config.yaml
n_layer: 9
d_shared_expert: 0
activation: "swiglu"
normalize_top_k: false
lr_router: 0.00315
init: "uniform"
init_std_qkv: 0.0312
init_std_down: 0.0
optimizer: "soap_variant"
lr: 0.00507
beta1: 0.95
schedule: "wsd"
steps: 3369
dataset: "wikipedia_en"
Below are experts of layer 2 (counted from 0) of a mixture-of-experts language model. Rows are named router (the router's row for the expert), down (a neuron's output weights, with its number) and show model dimensions 192-255. Each number is 128 + 32 x the weight over its row's rms, rounded and kept within 0 to 255. Numbers have three digits each.
Before each expert's rows: "comes before" lists some tokens at least twice as common just after its tokens as in all text. This comes from a sample of Wikipedia text that the model never trained on. Tokens count by the router's weight.

# expert 18
comes before: "\n", "See", "History", "Early", "Career", "S"
router:167162153149185102173118119142172089145150160158130069082113099163145123039114104152173100098159071121121083087136143136100074144102131123182152172167211123085089101135111070108108127132088077
down0:085105109191096110059106071153144134137170132112111109173098162141169130138100087130106144135146107124170101163146140096172142155111117153117100133102119075129102208135126091142094140083096090
down1:145157152140137139116165212119119109136131120162102122152164166170139165114136101106183073173120118078129118140163132091171068075148120188087086190184108152127197084158108167105122105129096170
down2:088117156129081123151165118187101154104109182098139094132141099099163168163150186081091113068113031086106122091065080123134173142149147076143148155160201143168128117139113127049115143157134082
down3:159126135126109140114135152082089147152153184102154091153149073144084120087156126153103165174108107121099152092110109152127056144148052141114112129093120176192122102127101144065145129154111121
down4:171185120125134082126155112178193133180112167085121123136151088109132144173117105164144187164146129118128123163108054113149157154141119186136115161150116078138169128131156157148107162127088099
down5:091117122066097138117144139135111151092112128131151081148128153124155123127138091131089138107088119158155108123138118143088114132147165068118219111113084212060136109128222054076102161157180191
down6:136093158112068083120180161130102114127114122125143193112091147148066146132125164166086140074167107182129128137136089155061172142176133138099080122067138097110128091163105126143131131177188068
down7:151135137153102107137130109118119124119174107132071124092089140176082089136095085130128086207105146214135121153098138106164110178149143126168118147131149105194113124129124138117097135088166134
down8:144155150096130143114119082074130150135155126129186127150102088150104089123079140098131177127077118211191096142137174097145113139125064143058151083111114136149128100089135128126095129126140111
down9:111176092032126165044088107122098105145148081114106140082114175111073153112167127115103140163120140166075123150170120146085083113096082102169152188176189180159141109132037090157066132152097082
down10:146130130052151170107138081117164127160089133124128141102117140112138151125170126118126109133157112128118138136125116049132078146152089127089140141133145235134198120096127105123118179134102145
down11:142128154132128112148077109087144103106174064131142096125117053124083144089078084102124137139099121159157117109154095118090112099161172138085141182122122135078121177178192121137102139060146115
down12:125186134183120080178166194126138094135088155094103188134181121083103110123134190045140081160105146134139128146105123152119105131100079155074067139137100073152069136117053159134113136089157158
down13:150097097088093150121159107056131146129123123113174143097073151122103158154163116118100159150104149215132137133136115116105147124151175180142078175213155135134186119132114109165068103144139107
down14:118122136125148087190126151099162123098056078108110076171192108156104083122100147092124068015148107082125106070094148138165098121130129065128080154118156131116133158168167163104130094160102142
down15:136172130136125085113187102118082111109165132146190156138149122139129116156137131124070112079123164165126101160129100170109096107118063175055061103081140112150092120177115164157125091119120092
down16:119143110056102136117091133121205120104146122099110140132044123116146067123096162166105174133128159097154118184102149152107160133085120123150152127115161159136147126153120082122135067206110125
down17:138122164131126125143132079141188165166119142124126130160130181095135102153159056141166186067112113183168148130141131144144177143123101133078131148164099178142151168141114130157108113171122096
down18:146165149113080116086077186142125107168149114151150146112134133173103150162133095154133094127177160093217078151156100159118093124161094161142127162115065150093113123159133124165185149174142171
down19:128198083160155107128145149089111161120172166167125155158120051076128113099115097081142084086155091110104131187106166112154106118114071149164124134152144121140075082166107100125137121140180154
down20:129051086178148093125063117152110065102112101131123111107086151143148132137159181144171118160173113106185150110155140136113113134156130098106050152168127145128074144153151083137148155136114135
down21:147149139070114118130133101078118078107091108111167154118139137121090104141120070121108106122121167116124147200090103197135102142156144087127065090089117118054122177097159109094111119155166132
down22:159123095141112111080106117179121141112153116116146144128152165118186178117087114052132166112105200175121145060099136129142107110130121115143105110141054176114125128054109120111116110120133139
down23:107175132147119137132164179170117203174168084125112103063150157100084148138120149078147115102082126102128118149191090137142137095118123090119087175174121087124121188133113121048157112120093209

# expert 27
comes before: "-", "|", "\n", "==", "The", "==="
router:140155162116099035096157178148102111142147136167166149093203080117159077144055120180093163122100125181139177139120139175091114095114137123088162162110148181120176104178115111173116164133198168
down0:172056138075161154100128085085160182148053118128097161116111088193190151076187091066115073114145130141146151066107084113184125142152107114129084107135127159180128134119128141091117159139110114
down1:082198108060124138127136143094116146085141101153113115137134134149137157152109161128090085158117131147157137106083137129124063096095132163101159086182070112190151117091070135124100121108200083
down2:146121126099186134106134141137118091169110183112194109170167109174118173144104189173057158127159158122094143139177114109056156130123122166186089126166116112092117147114091114146131149075163136
down3:118127048083093139144125120158133192131105193124066145100129066089078135115156138168127114177218172168144105121144202093093131183131080161112214181083158164147048100135095129132133197156045117
down4:102141096119097170150103189081157161158133153153144157103151159171124104109127141149145172120102147168081164107121110061102123155155103092103131155101141093166130104130134160192147121126100104
down5:163113117139096147135152161142087105111118125158221130111113077133132105119123125123159115050110147166171131163151118136195130092162142164115106103138169116102089139102113133110179125161102131
down6:193143140106151137148110094074177128130155130132148126071136129137170144126136096100107151148203120119173103101105097145079101159087094215111154100102106128197134147196122118143106097113135141
down7:124080165133152093127158118094136162164085108152112115175138147151183154105092144094143105100119109149167159134058160080130122118104171173147148198135129180124163108097136102122203118162107108
down8:082158175134169169108166126088104118160129153116154119112124123136099172136083126215109083153098192125119158153109161172108142116119166148113140148194141098128134082108133161153099063118055097
down9:134096172144140117153185110163171076153154143166135082170172115181132161113091114145130172145134204114131112092128129120080124182155154130062119123087121090097136162113151131097221138112160120
down10:085179142163136079132088111168127177171192097130093161114184080139148135157097131085132094097125089152135131127140091106157059116092144113051114040086137145088051119148095125068207127123090172
down11:114211086173156130156154160096148130143094090167120112074083148126105127170073047174084135123102182147138114107124092144138101100099143068090157102148138163092119094145101106118097137125101153
down12:137133106096145119116108117154132140152138167150113142097123159095089088077137103106167154138138136133068094189151123109158094091133170140109091164143136100201096134102165082146055155148142078
down13:129148081142146153147140056233103153138095149098196144134094187152138101112120184209076135111144140133086185103131147172110163157136127137092093141129121114102127157230102143135140137128074094
down14:138119128078185143173164113158152157147139141134078120058143134109141086100068079187126175120100149193174102160139094050113088137092179141154105114158132108164108140122098134113126168090143114
down15:135151151079137160119118139106101107059152173083112156097129106066152093110147160117090174113170106082163091150137127160118183151103072093128161125157168126140110131163120143126071138163099096
down16:163081104152133132186115147161154096109137148117111097117090097111204163174178108109170093107145201098101107129175167104113143132178101089139142144122149138112109183129126120126155161105146141
down17:150139132067167131112133095139090156150148087137092095059148121085116135121208115110174143111102173144139103143133160119146132151133138102101149186179142157233121174118129120124110163113156156
down18:189195124118129107138090131074048130132129077107101141084142078150092129203119175175126139127102134117134128134148075096102117090129068157127187111100120157131109177142098121067147125133136142
down19:070124114102111117149103153153166173184118098144122133084106120125130098135156143187082088180178111207121147132111121171150147158170127139143089117106089111103122100153124148092133093154130129
down20:151086160155139140193091129085089155122147153055088114145128097087144097116154151151106119121119086132113150086122080115169128143144154139156061184105085128128187101107166149176070160109089092
down21:159140129132120095162126115107118123152165148102107177116140066143133155104159062103183113125138106154140134163111146120144127151148112154224076127172151090149177216126200141113058131151140157
down22:066089133103125128137095126090138167174151148108145109197121094120091134148171115186126119134119120083100095074138158111097114130158074140078111179115208127159089148120122133103120164110119129
down23:151148103122067108140170145101215125180171139106116080170084109203125129101199134115160115152117153109144148098131119125129137112174154207094138117111124177116166167108149139103163078133135152

# expert 39
comes before: " of", " in", " and", ":", " for", " to"
router:137142149126124166180188145128171119087086150073122149126121180161138118148149206119100110167134076041112079138123158118189173151104129104137095078093178132117197136112129110108134184044177170
down0:127155191122142069088121145085134064108111106151103067161131145118086122131195126101112088167138152155129101114140178154089126176094097136154121151126175145124118139096126114094142193093121134
down1:058141119139082138135151135133089099171171151137086118120067132117170177112101123133123138145192086161114161183162168057075115149087119162135119136088140193166103204185149142162179160103173055
down2:075123128095153086167152079047148156155103126116130131127178083136142091158131100132093089055086108101106119121165123139075139174100138103146175107175150175159108116094123199096086103157137198
down3:132064117150154128124094169077127152117173146160201135142120175122109107088102108154167166121125131075133211130100142099177135072114107123079124096149118138096092109155097152087176150130103116
down4:145121111097157103106168083140051171107116126112164172153179121078114126149128096114160134145093126141093158110120141075162074120147101104122121209092137076132143129083098180085127135104155121
down5:129079136095048091192118125115101126197150164138124088065212142127084188137114147141096148111130148215156133105118135119159115123093121074134123133147108145108164129180136165070068131129116121
down6:144089137190099157098117126087003103129110109119163180120107130090196130109146114097089137139176131105113143145141146106179075110169166124148167182160159064187123054103124157126079090127109127
down7:113156144089077182071062146149126123130142142052107099126108063096115147196134111148165082157106147131137171054172069142114074093091110099160145126154139151153112180144124176108102125161122080
down8:064086123145178176102136115104158106112178152182142156138124147035105124064104108103118106155147116135082182131104172159107125136093082129097112138059125136099152143113079127099165085166079084
down9:157093125121143121147143118144157052091109087082137068119154140138137109086090122123123160113108148112127159051155159136158125114116140102164138137097144123146156125078108129108136186082171139
down10:140069166132113110153174123155152142162202037113105132117086113090106109155181111086157112148087092134151138134098105058148118142144092121164136216160105123133166089123157141125127074133126145
down11:153136076197196159105079162124146161087149148110118133177075148115107090091127169113157130122089131109096127126144105168054189125146108105115170121114105126146075094140120138138078083115152103
down12:082116123125151125114106111117144121089115171148117087141129139120136119129143126051137084115122072143103148147159051119194138163093114084115136153163127132100146144177165166017112100144136127
down13:160155150131101137084113105120123090078159155098178108161145088132120151138156135179117132121097142135132109103149100076096147130102074196160113113103125150166147101182218120172142139161147107
down14:119115157077160225163164151166195150141124124046080115128134151146113102143187076150174115122090141121082156133172084096132154134111116099137165141118097177097154084107086140145105119152107094
down15:113098125138134121126055115103124067123113161157103101163120152112095067114146156175126139164138062104153098154113191131145110114116070135134119139136164107099077158166129135124128123162101047
down16:177128138119137136136133100098166149131071086117159138076137093098139099128088076139101179155117088154125105110104149153225142102117132181072142172168156126137127087144173137093155162162101116
down17:132149123139101133138121104108144147144201104079087100107137115125175072116090102140157136052122129062110199187045102111157123100081087113161120184071155135083143133137158135119145117187146141
down18:109155114084143114112152105102129162129123069099114067107086125058102123072127089111162102155116158111146151129193105175122069105132080117135118099165109171109105099129131150129152116157123135
down19:150077171116138138083143192176151118071112179106155137137095094159123125149093097099102133098073091103144147170116091097088106129067072097084078070134139089144085134118142169061097150095115160
down20:168193135145129152136086169141095054151102139149124137117120165138090091124139114116117169189134117051134161186140067138138157171192092185088181165171129125174105139190160173120138125092160179
down21:086134101174149131105146073165169095188078080106126134103141065101159106135094116066172139132169030179108123139086122163126173080125220139167090097126113106113123147152141157152176171170131065
down22:169129154074162117143152077150114131188139108143150144126080074103117092100110138150148134088160136196154165139158137078111177105092089125106164087139127083125103122149000144140103090102095104
down23:171188108054140173117127150176147139154123109165091132127174195114148113110131168121131144156073164139154133155152121152188105149075100169157147079140105104085141137122132122100123111177133076

# expert 9
comes before: " |", ".", " States", "–", ")", ";"
router:188101145123106189116114100190096132186084139113133168152127105118126128153140101224166116087164199135090129128182103151164084182135156128099149163149111099133137135129086120156086161118118124
down0:111107114110135108175168132194061114130112120132103141133144095105164152124135108147096127160097165158078086166099131154116149126116149150160120151125098135138156083077124154166141144126121178
down1:120061055118089112101096132113174102099188134120066160108208136122110148147098136181188103088137057126125128117145140122093129139154075141180148080139119164157060137147086116107113141188134117
down2:152056104181095219185162127173152071133141185109114134143183119140135157128101161170127190111132126099154136158136096179170072073140152101118110142108108133146161092188129110161129081141097128
down3:109167158104116137095120137127170140104112148142111141144148163151150210124093146136143138098165193086183086163151140151124205157128132125100119148128146144103128156150151136066072159091089067
down4:103151187198123200071060080098115097144119085150169146151135087131135145152156104105105133119146149106210132166140150150083149132087187108098124176164137148146099212167092130124188122124186121
down5:124113139135050080116124148138144186154163155113159123123036186137098137094152102172187095107115138138115140162087107128147112155088105157172147099103109097155140121120048095158142107082116151
down6:130098173129172109159116123096142152131141118165107167126074114115137202117163102075132110151131133079223091156106071117094066165149169138146156129138150125119148137163121169126144194125171143
down7:096091183107068116170188149110103080085064144187070089135137147155112118125116103111164104153081129127079109103131135174142119122106120190117100102158059108111159175106138182121145110121113134
down8:115127109120133115110116097136107109190145162087102155110148116158161114140159138117129070105095058126096099098142080101150088155134157077135087115162110114140150118136162101200096103158182106
down9:099115125085096090141129194116148116099160150105170163116099120099069082107110084131088131167176080158169121147127104146108132083131124132142161214133100159165138125109142118102136134072062143
down10:123122154076164134095088150173188122068083118077128109121164144141111168072097179106184228105179163156147073106153107172111104163140154083153115129116104116132111190125112163117133143127053137
down11:145082130088160059124151147077114160172119063135141063204145147168100114086097108145066101140129158157121148122105125143074136079115145184109099128142151090126070151092141140199128130103166149
down12:088125074113101199102132155131139162090127175120139126149192162125155138197160156167163132147173146154124116184123114115128197121160138090232083133157100072102111121108104134127129157124139134
down13:169102120081123127136169137076127087162056122099152164102130178107124088152131169167160174134123161146102142108161075089121133160053129150097098158073175117136158081144165102095125120091184045
down14:131113145160080140150102125104100107108138162161139176167129110106153143139114153188135169122052128123120176120106149112135146159103103151141191154108170135128153116151205108137097076085114091
down15:138073124119054116118109128166140137118168179099177128129109134156086150205078146131131132132078097157179080174091162155103109123123181136118152095148120052134066169154107144159067076129081114
down16:192147122098146167107160098164094123142130119151138134128130068127128133153117119115138185141070168098128161122184156110205137148153094182154131126099152156174133099100118116155147057119120103
down17:114131208074155128077186127143146154092145138149151120119104113111057088151097169077117171158173141127163126132154095119162118158108185107134188119165145130074091163072130112143158130180113142
down18:107136163140147110115135103112132127093131133100166053128088141121152070125120120113121141129165144094151144119139123090158074121078111142128071126154096151119182126110196157176086066122032121
down19:116147141119183099094016133170120133136159098134147140128156105120083139138117140088140124124129082115113050098126106104136093120139177126179060125111147127133103162145125174173098179162113074
down20:096122101134177148135122055117134178160182106120155122142148086144172135069134071143221165066163136106144160128149146106180074107125126124102115084118170151134108110169105087106134147064089072
down21:116158154142153137159132133107114093190105075155107119131116140132126112108158124105074103153128106165106108142135115140169151174158183141122085138146135157101097094113093132077088096160136139
down22:157185098101175131067130176191137167117177189108162188152131103138054094145106089104091105048177138143139101126185155041160103134158137137083150137100125140167114158178164100103149159165151165
down23:134134167096143186125131059160133103114119121121152090096127130097112141101159077178081139112149077152098128135122109172144127142118142158083108050108106128085162088106129162152109130118155163

# expert 40
comes before: " to", " by", " in", " the", " that", " on"
router:083127152126079168092157100107160061078138126137164048134095107160074115165129174094141086128131116157130127142105092103178102167162122095102138124132089100203176148128122162115141163148127140
down0:132121124134104143181060138099151069187159079151218128133182145126136189139097144154159075172170153141172142150128123047103106133177109108118140126093127209162132108069089172100111180130125127
down1:174160202131166122120156122196113141129114161136160143136112147117185093111165123142131093190163101118125113110144122075170128127152153153154113144031156073131116153158105110112106189134109124
down2:124093119083124173129138153114047141156135135057142074115152104173062150158132101122108181124156137069168113140097074154116148118134137155173146092147158126109179048115223119137131146093174092
down3:120089051111076109133158126075137146185135163055110169137152137098153059077161138153078135096144114145133092113132087118144113098163158158098141166111160151098080144121096097108121122103208096
down4:103160182155128064126193149083142151160187111108112122165136110145154151068152140135088167124092107117076116129155134115125153063114120106139094048091146147157104210110193097101124144136125150
down5:129136136198198140086067079130082161154144140073059146150101173131155120157141188097142130081072119132139103169124074060068158125123127112163118114144123119151146092102144121111128162127112137
down6:139203095125127107114096105091072158084099072129170092101101197136147079146099126158077166142110134109089109124122114159090095113099151113118133161133120104159128150185081138124151137179136118
down7:101088174118140163149130098105130120121102153147139060133097111113115124130087153132161145115199162155100156064164130143134147116134149102167107107155110154124078094164145080126165085154185119
down8:108143137146120151118177075140150116086086156157133091129129080113129109119133157113133115124115199117162069110104108014163143108126147102143119170101140115148080154108175146061125117063088169
down9:108105118126166182108110139120136094157112089137108076163114109013126134097151151170142096097125129116129100134180142200189164156093147089104102145137113150188108140157112176060119125186097122
down10:168150115118116088114090104095114146092144143083161151125209094143176089103164116168195141146106083195096147168179154128183123123069143131101151137133129149126128121115154157123093128143121145
down11:127170141121152114159166090112096160156136099152075080176166130095161151131143094158118147112097112114104132177139102110129155133137122186104159115103156138110147083238136136155111137136173113
down12:112149140129140109081083095082108184134136109134126109162165147090133153096113117126163136177155142125119148104128118155157077130083131099059178094053123114114120131130108153125224109157095121
down13:096134183137145081134185133120095071126125121123113094147143126122141142100064130152110137130102130153106129196065099135092070152195089146149087093124108128086104087136067111163115146121077076
down14:133133125180159102156171120137165110148145129081156120156159093110088065147127137147192130183105096089150113082182127102119167156186115139139177110117134104102176131092112187133131100085135137
down15:058049129149094131201118150122178181143106118083119127115111049127155129155134067133224059110121100113175148156114091142173132153122194099154130091116130150129131151154140108100156131130158090
down16:151097122164085151135190161164178105136111152141139122127053113111134148045031107090127138113113084152097132083166091129102177103163150124128117120134145169119177161068145201072110127066115113
down17:085108115139167127120169114126132094101115121154114100129169145109189162103131158093093130088184137134154134090039125121141126128093164120120115120105184234085135103117137120103165096138062166
down18:214100112077078164105107114129130164185155122115111117131192142092145134165119129167154177156078085174189151156127137132144100105112096146138126102139162158154059091119191184154183130093126125
down19:118159076149125132130130158085160112167090118150090119143168064167123090092106150150111152116078131099155132187092073151146142050096141086142127109155095119122064114102090185125149078125096145
down20:130142173122065157133168045154223130101112113174174137121169139159084134124125110169106128157125050178104111152146134149133185163108112153069167087088176116104177090096116119121099136106148110
down21:145155139100173152177107142120125162176153143160147185113161118143080118074107147156157107107147112157089169065105171111115135094109143132147139126096140213145114053137160117100165161163180105
down22:146033119095088113123110146183130067111167171151135106125138128068159131124094120119105109095145142108115108119120119098169150117092148167094184154169144167134146155120120147059150120122080151
down23:125138153132156151178063139162120143110126134086139164182069150127128113108130133172200107137136073102159122093184114079082142123069112092170152102062149173145119187111151122128103211106150109

# expert 34
comes before: "|", "-", "\n", "==", "The", "==="
router:136161134122153044117099150130126122127164101160153135082171095112169045101055100214146165169142130167150166130126114153074126063072136134104139162138152171123156109160088095159089125153170165
down0:187113153079131143103138146158130154099107069126174121125174172133129170129090108112119133169145133148235115112140115147104138079170086122116093110135131181135136142151158103165119074136163158
down1:091135111084109137087133087082132109120132139078125170100094126089143129195096158136082174171132106171157032155104160119121079134067111160126112179150127119147155088207141111172142140179117118
down2:107202107073115191151114134099123140088129161169111144120131128186155132165139151140126165151162105163118097156144190105075131102098171146120133129151152106147152122170090185143098072112121108
down3:085121109118080119121137155192119166133102166109119091110081145092152197112209184139107133125159107183160138107142174129031077126106156117142193114086098143123114104141075078085199171101135162
down4:071122121074170088194129082115081176176138132107201194148074127141139160179155088092141081113154163097173123163107158147133172130104118163126136148143121168117206165139127113087095122081161109
down5:146062138135153134184197115132143114141175155148140053114152109131154148089155163113165079133123154113177104116144181066181105186109121089118157147141133112153174118146143117173181139094194099
down6:075067147139170133058096071145153144139152157108156154113111152121112137106090065167151104124151123158177128131081100168171172131057152088130126169219116156120123196087186134156157135150110149
down7:133120117084193086107138126148165138164098146178188183168133148093144126103079130144132176120143123125137150087154169175119104117140085134138074072110097102081064070107099088207153148098114148
down8:117119147149122162162069154097106185107181152099084203206089193141033171072133121150121185078132112063144113124179078167117113114164100144216127079080144139122090142108091152088068123141161056
down9:112108118164199185154189187167157136105142134085138133176136124176149182072205103181153075117206129150067135125116117107175147151119103154082079086121159107190110095157123119071138082077095132
down10:103122068168087098136160137126124095147121124137109142153102162086116127094142176143161133128152092142094122090129128157114169098082079229110189167138107105136112113135046152154168115083184114
down11:123086094189126079176080091092113147156149172150088192042107170152187175064121120107062143095123125126094036105146134153106096116129134140140082064143160113144153134115117106069125160104135156
down12:113139146184119102166111067093057131163141147115127094097154120103101136138161144174120173150066134167162096132217136083102201076144107106109164131119111103098116182103115096152142147095119102
down13:050116097043107094173105088135136163147171164139153151061130147100097103166155159135133171090113112112170138147038107087101131155172171105105081150042117127124166076063179192145172175076109115
down14:128147167183147128105117086148113096151141158143113167192125172147169164195170126117094115104121180132088115159151105159065140145107079078105180131102179146094046163110176109072086110159135119
down15:197108186152127161079139115127171118095136104123119134084151142113149088124128127114134060168179179130188086122194128124138117096080106123153100068145113118122153171103162101121150137060084099
down16:104112125102081101104133096131137173172099113118092142113120128107111081150132089165155165136164120101136119135164103165137083174150101149138126136139142113158164093153152061109150147120144135
down17:145157120149109071122076112176102098150139100108137114159116085162137136059139142065141143080121109150087131133121121142081068110096111091161081107078116126135106145160129143088213112140114089
down18:101146081097185115118133112144137121130124130180149177147145112114146148131129075157124079106134147142135155111114101163105131092201091189150076113087161110139133172103178159152161181125185145
down19:089113116167095049150106152117110107128087211120084096163132130170095161091121145080099162124112129144087118158203162105108104113126102111139161131088115145148098116147152141068163095217099109
down20:078127171159172168061123109123100145109176108145112117124124131127118140174167148107084127187142128090210149097139087111149128116082059128110108076114108176117101196193132157126130172075133151
down21:160159112068090118120102141069117183155092138081143103097100124104149168147185104118096116167061096123080143133116171089115159104156154102128104100119126122146140162100191132107120099128127168
down22:112182166112086136148147146126116118069169088190143101133160080153093078109167141151172147080131158140150193149112147114136134133176149150134084176146156140193100166130115114171154134159128119
down23:117173127130096134132114145050171131075130147130070158147097136110066159144126147107108069177096135097175184121078097192132102145095144096123093106182136135161142125101149094119097150130143092

# expert 59
comes before: " of", ".", ",", " to", " in", " and"
router:093146154149108173121169126147146147093088106099134156117120137139163134140160154121110117141129102077122124125158161140212123212147105147081107106146122120155171142110114182114170178120113124
down0:120123031133081080124158087110102081130148098101086177134078161167129119138176157159148130119090148109164089129106110118153115163156120152147136164125149128118067115086212076138128144115121091
down1:184067085094159062104105129094086124134143154074146124140086122206132129109128122124092098138137162167131127087147129140061191189156115122164143114075117097110099173081117100125128125061207108
down2:115177110157119111145100150120157130119137105040135135162129119164129141119135089128154108116024175085115115152129125130142123142115177156118082130133182111132153113096180118120128107127056118
down3:171133156102125115102152156154123161131163089078125110116107149121142145171113116096131066120064062104117083045126141138146128110128100192109145069132148064178077153072154174138161115122098092
down4:159136129175160156116117185143132141119071117128155115139131099132056097119140113145191131144111108191122134105104181166114153172159127130099143070105093107099187131138115126077162148114094058
down5:155152138178093115189136145114137184123154132097084142121137148134147125079168109111086187128148100110166096091108127104128145098209064122101090133157190086161131077122200112119096178132159166
down6:101119080111185133099097110159115161116096178213065107137028193110141098104048039134096123161137111120098149158164161179117103148115083104159110122112125157143087127151113079118117130065129087
down7:147117097198190126141131185128095143049176127184191155111136117096130210094167121144138162142100154096099148085171101090139136190127094138153206106160075157137203125170152137128143133105142153
down8:113150154139164067123096071115108115090084090102162163123158116104171159129166154102187140085066133103161096115163142076103132137137080089103140132097088176133114148126115043187162153096139167
down9:121106116154181152129093094150111127121099222126092153154177124113110110129161103088183213125145098089118107088129127126112120153111071184168157116201148193120181120000115118198097200160130107
down10:188131107139102146136174115136110111148109139193119105120103101102150112135101170124101125152134066140123105159182167119098138109108137154108132088127112140129095161138127104062161116141139096
down11:120141164098139123114130156134133112113165127139091121159150081191171095166134109164117123123127135083146123090150093115101126078100160060168149138118151110143166122157173115171132109107101123
down12:125155134111124123108135103084143129204123177078134170098137138135158179133152162148156117132120095163140126108118192140080114126162132143120126187119158097072132033159097045178126098114120140
down13:136126093122181063123117150157146114153108142113000130116123087138126141109143155145052157144141120170146129127128109178094085113115092127111122174125128070177155084100182115147180118092149136
down14:156154130169098130098144163174138130103111116073137121098120142135068058134178144156147117096135078130121152073163190109126111140102181106087193107208134076120151117130160107116086104085119107
down15:129087127086112240120161108175161116116114137109135120083177163132222078119157149137121176152102113122132098112162094124114113119117100164143032093153138195192079140227169115142108155092121129
down16:169144094142100122145105154132121127116068096099132184107117088135105086179069144171159196104088119108106148168087126195170110081089153105127123139125070152167095132118145075136141142078116118
down17:086137085109095093129169213114139142128126133186143102111116160153151148155123056131174126093139120128083074089185159152119152089162131126137112167097170073061123042143108141177140106128117154
down18:140160083141175133054101101119138154128121045089162183170115123123123137112157142079138144163122138110123087125112157144093134120041119102142119146111070091101074160145098110153145126142144158
down19:147159114159075139117128104138140147140161115129173151129143143200123117142090148192139158127114172182130061065176202156127127142156166105167153159146161150099099159098116069145128130134138130
down20:115138108092084212114186076048147148106127144122128149157137139181094102146105210130150118140128133119123073149155144090171146082137122177196164127172131132102149119122144130088131152133106082
down21:139091061161092123110158191154064162134188109124131170081129124078145152197084164148150068104107123164154090122172109142114165135116189072081138117146088123130138056132096137125148097151027129
down22:121136097161149182121116113104126151108121126106142147095098087167154118126122133091086147139118076089144135205188135175168149117132186107121050094082086157145110157114153111145111100119164114
down23:062172131085107137123185132143140140097115162106098121121093089154159068127127149160111077141083101122194078116166095109158122149161116054098187155066110064139127121134141200120060094119089127

# expert 37
comes before: " ", "\n", " 1", " 0", " \"", " 2"
router:124142163138152127178172155122180144137134146139120181113157144106123153110091148089129132179058119068135106112090152126107086170133154212141147104170115084152102197123161140169199101169113090
down0:069174113129102149143138091153154139169096127171165126068061147107131178126121117155125108103131127143137153105104157120156131095094156072119106154160146145165137160173128151141087114136068152
down1:111127099134086086130091156157112128112126158070090107134106195077180111070136132132174137140148178119136114161186141118086133137095128156074132115041122115072106074128097149135135132078126159
down2:172131141163152072095132120077191095103111134142142097185147097145142076130139068133077117138065096116112162149106160086166080092136139118227130161151085103112127157206108168128077125132110134
down3:163095074111136121085144118124127109158114148128164154065109075135106149123136034178135127193155122146092143114097120154089140120102147171126149180186129105126137127074093128157173110091125159
down4:070155156119116119126047143153124128120146112123175103197110094162071109121148134145129147151085139118094130136076189144155138148082138100155148181168048191128126061132150089083173136141163106
down5:142071070153111075171131157126164172129121116142112110064162097129132125096126138154191083122130148160147158114089145041119120104095120062170034126156134089080183097105100111128119155129108141
down6:163109167121073090099182119178129092143136118126117163158158152202079158143116177179103104152121151191095205165152101137098144141165134208122118065112131151150065109079167138124140120093126122
down7:223167190122154168096140097141150144169080089111116112179151101123121136136122151120178190090114063079199143172134122136173127177055121128127187149114102153098130142090122140111126147108148122
down8:122143117136110111147137141104142151105231161167131141148151159125139155179129126148082130107145188117158180143150120219197141148146119047068155142162136076117124111065139155131117150165152101
down9:152150138124125139064155189154137099131110146110147109181124133106172114164136121093139129119116145171120109156173128136171119109114141176128098134133129124133148118133170148144145159150151100
down10:108102089183116118155123158096167120145122131148147116183095118141113133130104101144103145056151140129100173134118110116089108081178135141082071119106150082143136074120064102148181147101136103
down11:070133157182074096121123079139124073119105145195151144146076151104180135184094139097107131104149136085097137127128101108164060149141124127129103107160166133105097081162110146119163160119131170
down12:116081146153147100138070133132083091111114155136140088209178115115130115083133197111106078164121147111100106154122140125130187180167149084114131107127106070157158126101211162140128107068177146
down13:097090137100059122060067110108160137159130069069143150122107068121121135137116170092117145151098208152118134100167177179128130128121122178159145140150171137116134086113133123131173111160085138
down14:077116171189098200121137141178095154121095122142166117093160099135116127144102146139135146183146157142146086123095213097081118123097172102131062115180078142120157126142062138136144133148159149
down15:130174133069129145152155116099104120137129135113119111207072169106175097137152161120132106209074141195111133111122142141147135132145078107156060160120120068134136113155130148081088150111150089
down16:079112124062163067203121190101099083095072129121134115104126082098140127149139113076136137172143136134149121114135103149113078179113125186160143136109098165155090111098060203154110087176134118
down17:094102109158105165130167047147167157128182135117126123176100147122177142142177105113141117156162149098158186128114114095140176082108145125176189084127129195102144171171132120110136159196149107
down18:141127117151136107147188093175118193141104078148127124114181135176107132125083098139129177100148113140110122132129079138113102101105172128115102058193107147132105103192111083100147078184072167
down19:097195097097104128126132110160183118100097136142146114099171139128148205093125150124113135123172166118104146115145138097099145128150106222230092163103144141132158101143148117151105102130105106
down20:076129150076084161176147100117047086124130090087172140090138130129113068087123206105177192141079177078165087187112148093189080142111132100096097090087156115181148172124140069164113130207143173
down21:090128198126223125165093141147169076184101110169182139135164150116118102079099151090084096104100132079185193138145147111079133121175137089133149106125150183124088117110192113144119111144099085
down22:145104067113136161074107110086122152185121114110098167169107129136123166134080163124100122107149084129109147115129147155159139162105112122141113189150172138137161153133089129157159169131104129
down23:125132127097098103118164131116093143127165117080095208166108149109110113130124101133101178068112137140159156131166135066137071135093078095143111097079121139143155091121157163139131125144139096